Experts of a small language model.
Size: 8 layers, width 640, vocabulary 8192, 161M parameters.
Training: a variant of Muon for the experts, 1547M tokens, 5902 steps.
Below are experts of layer 5 (counted from 0) of a mixture-of-experts language model. Rows are named router (the router's row for the expert) and show model dimensions 320-399. Each number is 128 + 32 x the weight over its row's rms, rounded and kept within 0 to 255. Numbers have three digits each.
After each expert's rows: "raises" lists some tokens whose logits its average output raises strongly, later layers aside. This comes from a sample of Wikipedia text that the model never trained on.

# expert 20
router:164099077126098175126149177184159158105096104129051114138153066178082136119102096107153104156202127138150119065117142109129157131137131092140069074205088181131139152127175121133112114089107159122112121136097126127136041082143149114132145160
raises: " ", ",", ".", "-", " and", "s"

# expert 58
router:117148163147200132165203170140104127131094116122104102165149181145135173133156128136061162165150062089135044131197152112125112163136147066148181116140096132082153171141155155137107133157120164124182153198091085043146091158167122113118127101
raises: "s", " ", " in", " at", ")", "v"

# expert 39
router:144129144136076136060178135106158103127137103128070106073135134162116146115137131186103068091129106147167142107152126192139163189092087152134134097108177116105111121200123114153181106134110092085107109115137102119109105119086090145113118125
raises: " ", ",", ".", " and", "-", "s"

# expert 48
router:087126162168125064151143087145106131111177196118113127141106103161117128110143142141092118119145061176094049127184014126146166100137099112091105176116143108108199151152147155087199155157115090088102144145174049123122095106205167135097147126
raises: " ", " the", " a"

# expert 42
router:161134122113183141110144180085151107181079120062152148209128136180114192073124134103099132142143119122105133082161124161116116172141129111060128134093170095122187152118115152102168052107127106117222158151179093120104115160175207116125161112
raises: "2", "1", "3", "0", "5", "4"

# expert 56
router:157201169115138099088092137150167161152166123094096106167138150075066093188172079116129142113097103120077116180071099169083101141164114106137127076099105115107150111119120128116138166098098160111185162148117162105114128159093123136119111138
raises: "0", "1", "3", "5", "2", "4"

# expert 63
router:090114162090144098113113128156074152112180120134115111091141151130164129123171137114145129122140136114190149120146160163115162118084103114116138125119134138116154121156072143117146214149074171088142146138108117095118089071068109149117144165
raises: " ", "s", ",", " and", " to", "."

# expert 7
router:114098128104095125105133175160066112075078101159138142155152142101158078152172150133153154131109194145166154085069118167156146134097184096121166117140127142147133163098101107156126113105147119171098163105072115160060124102141147218118138161
raises: " ", "s", ",", " and", ".", " in"

# expert 8
router:126144136152138146107158086124121124169191165162079082078134152097095152111096151115124074114142121147115123158179109090135127132156129123142070107165158144143083159135154117111152135066168112135129112106108120130176098225135137094133109113
raises: ".", " ", "s", " |", "il"

# expert 14
router:096103112173081156072141078099075155172145137168114133136162142108070106132148157117117061160146172175116186133125090084174135118144140120138110102116121172174122080140110089131135121106156089135106112065109117096100124158128094125110163167
raises: ".", "s", ",", " and", " ", "i"

# expert 59
router:080118139131150131158138148131188167160086127126142136089172099177070165155136125127144218175125109159110141078145127113115169132120132122153109171071122156147163122094101043114111168186132104139097138150178053113094111118059184125187117118
raises: " ", " in", ",", " and", ".", "-"

# expert 18
router:172144100050092188087163209111136148159124078116136088097142093177145124115124077118079188126181107074175123131151133172137119133153110156120125082053137173097151178122131104140143120120107165130086127103185072109169106186141104140142078134
raises: " ", "-", ".", ",", " and", " in"

# expert 49
router:087125165108140116150075127128087212160100117135182105097115117076103142113107115071160112103040103124108129159075153077077039120127135114113181155093123088187135109154083104133169134112094140070154142137129127074090071074122168160098132116
raises: " ", " S", " R", " A", " D", " |"

# expert 45
router:110135082134129113207082151162150086131178160121098141146167191113122145179145111083081129152050130138181146174121097128124120152168100142178130175136153109099133109108130142108076101134123117110117194166206144211121182109106135112117165096
raises: " ", "\n", "s", " ("

# expert 30
router:167145174131113099163124132180094098114096122117191154117124120078151109177142143096085090158130121176073098155191152149127101132144125107133102056162079186192132123068097129114173150123156122119108069171198113110163138101157133127112107070
raises: " ", "2", "1", ".", " |", "\""

# expert 16
router:093163148097073162135148129154120127162114138113109151120138085162110127116162121105112172145183157102117160091182112130122173163097128113180151133098137075063153096144045116165129174117126109178182173129166132064136074127104162160141134148
raises: " ", "s", " in", ",", ".", "al"

# expert 29
router:136162129074144153173143118174159159124115090124177166146118077089126113191143176104112141149109161132149108178131132090136160116156175132184141162190060172166108113076176120117081099165107150116110067159104090161122132127147148091145112157
raises: " ", "s", " and", " for", "."

# expert 41
router:138094117084122128180086143052138133114113143159078131071134086126151100139113104141187134090163164125142126178129130132158185127097167165162130163114157117104099120138179097133148161146098131122147146180057115114107098067162129164129099134
raises: " ", "ed", "ing", "ish"

# expert 15
router:109082135159148117123027065151136083181126149160099098103154115070090162177190083148114163132160156164136133132163074142143189086139156136115115088083161158124166099106169066118096140192157166091121094112123087142145166108146104142109107082
raises: "s", ",", " ", ".", " and", " in"

# expert 38
router:131146100155116203102142117105104080128171135167137151126121099184134088080144137172152154083089193097155056072176079112164182060103123158128160111136148166130124156100129125128143115152160150103125161106058170094112140151157166120142119132
raises: "-", ".", "s", " "

# expert 9
router:106120153124101124104156071168133125074182105167158114078112144070140146138129117092098129110150172116124169142147107108175065148132147079122130176074116164155108050117110104155142178187107095121150072133133080112146064133097112114132185167
raises: " ", " and", ".", ",", "-", "s"

# expert 24
router:163108139185114163161152092145103172139129131110157166137104133097082117134085162143115071105147122185105116090129135132173072077167063158161139141099082102209151117106106165124132156095161088097190119054199171117184192140203147163120133070
raises: ":", " ", " |", "/", " A", "s"

# expert 50
router:154171190168200104129096154119129109128080166119149183182151150173129100145146119126104094104129099127142153142074123163080123158168125063149033135160115094124090076104117089131115123123135100135161114124150187139148150126168104093150154130
raises: " ", "8", "7", "2", "5", "9"

# expert 57
router:150104104132138103157065156143135129099088171148079150132113182167104098097143140129163124127115141112126162134058074105131116105188137181104084121170117104067117161117172149173064091074119123098112153154098165147184190152093077126111114092
raises: " ", " and", ",", "-", " |", " ("

# expert 54
router:103098088102079118105158135136108092129156124096190103083127113116160145114112144145148120135058213138147145070096164090117093107103128093099123103132126162110115139132097066169149150127134156131100121111085156100159100097141134084102143113
raises: " ", "ed", ",", " and", "s", "."

# expert 36
router:140084088117104190138087135132062084132099073206102172076133130116141088139111107140187222143132112099143128131105095158160084142150151178138176064074130165102117136060159126180105171068140141209098114136081133135161174110186020167105087126
raises: " ", ",", " and", "."

# expert 62
router:153126150107142104129110133123088124103125107175106038133117150188137098128103191168145138102144091072168152144140152097108123078167141084081084107124126172121152162155164095164113175145063064198134126114095124126129110117113125138117058110
raises: " ", " and", ","

# expert 12
router:121132096116087166180168173126189066138180089169155111100132123147137129089129101130187152124125128165093071089080081178109165123084169129125160161138174089097125123103120190108066089178136113147139094119135150172102160117091146118156172116
raises: " ", " in", " the", ",", " on", "-"

# expert 25
router:091113124137121139110157154106153114165181133074155151160115116145152095120118076129148092168083110119123147131119128079144163139110067191140160126117135088147085137054114180130086100110178163080185160159179160110084177176123152081147122103
raises: "Commercial", "Source", "1", "2", "3", "Notable"

# expert 27
router:128156107156086183101135173115100142101132051123136161119116103189104146150165158130125160168188130140098108140174093195113131083155140117054144101086138072130117159136121110075120136168078189111104112154172062132145095090116133100093116165
raises: " ", " a", " in", " the", " an"

# expert 26
router:128148075096148131109147094091068095138151133171080099114122153159146147115159172182170125135185102125150114122101170146141130137094164089106170094124205130118138158192148207118152175140098097174119158161052114121090067073126150155120121126
raises: "s", " ", "ing", "t", "-", ","

# expert 37
router:134156128113109121147106156095168121147132134083123106168090052133139120066135113155101084092190062166093133121165097139155144154115103122149113141145122121083122124152143202124099121127138123131091113147160135125186079156087180154123174152
raises: " ", " the", " a"

# expert 22
router:100119111127147105099134113091143185112114198153121113159110171109151153123097044134098115097138170140113107102091141106112122132108090128120094160157091095123091101088141127149111103091104068125149142116183151153110156121151187119198151170
raises: "===", "==", " ", "Po"

# expert 5
router:092167119093173106171093151147143100119105117105172141123109131125104115123132094130122137161090145154094102104104146117104085126135120144060098073124146101138097107114139122084123103144195097124145089090154164134146143150156130098139089130
raises: "1", "2", "8", "0", "4", "9"

# expert 44
router:141080113120060134135121145142127107130124118105116209113138123089108137116148130118144078158115055138194173160065145111135087152138095151128145111137154102177064156133142139114075095071077202189098146120137148160107079111163145082064125111
raises: " ", " in", "s", ",", " and"

# expert 51
router:130093154088030156108118136089188103103154176147118172104158200141149122126145092149118153137163167138082139139110133108127119188070166209196102180160118121111086121133079177091097063070092161117177184106149106140125172135128159192144149154
raises: "\n", " In", " On", " The", " He", " As"

# expert 0
router:105144170124165153141114112118167114133146167195155121076110145101176165117129126158140188112139142146143102162139082125221150122137127078161122157184083141153071145106159113062179115149079148175104093112099113084128136143159096106141118103
raises: " ", "s", "-", " and", ".", "in"

# expert 19
router:107160149136206107109125147160119154083147053080118096202090115080146151138190121112182135176125175142053130095117167124084081130150156078118078136090150117090123148081139151122166138114174103091140134079139127093142140186135097093116136118
raises: "9", "1", "8", "2", "0", "5"

# expert 10
router:114182150142127156115149157123169090132173079095173139133130179157098127119126103149095127085108075088090100125103102159125201125144107194103153140103117113079101118115113169103136166106128101120113142163170100144087149106117109155209181084
raises: " ", " the", " a", " an", " in"

# expert 47
router:138125151138147111056119178149132184099145071080154168144117186126108091154121071093156128116126158130090117105111166184101143161166105104160144091146157154125166088098146135127083129168135093132139131123150067159104125170118124083198141164
raises: " ", "0", "8", " in", "."

# expert 21
router:137116104128121175119076149099123067054125120123138080102157176158128147186148178107152126097172159103099120105159103112176128086109203127080136156095080171097138138073151072170046172115192119121161149092079103147129076101113095168089108120
raises: ",", ".", " of", " and", " from", ";"

# expert 6
router:138132143142145131132161116118117078138131073078109129136147162152116141135179139092125146136202142079148137102105139152176148078088114130082150097142146058136145106169047155158116101103160098188188120105150133120094145163123119113143150163
raises: "s", "\n", " ", "d", "es"

# expert 2
router:112170123060080165110144200096142057118086155118106119108117122114090117122106147104123141130159150065149091157141190123129143112101094111116129128156093176171126154110075088157087193163207132163132173093114152125124109154135167147125079146
raises: " ", ",", " and", ".", " in", " to"

# expert 23
router:184119116155161136146124081151190092122146118098158158184111116149171086128150119092172074135095113123167130173132121150086089167170071142119151117137176099093065081148111138132109097065168110127166141154204178114144181141137110155146171131
raises: "|", "\n", "V", "-", " ", "==="

# expert 3
router:184091168169149136114206107100163112147180135102070112118111143146050153133143150083156162149136131163151162150100153179154144128157130084187169165148158146163122078173080095127123091102138201102150074139135096158072089233033095047173181110
raises: "s", "ro", "al", "ra", "o", "i"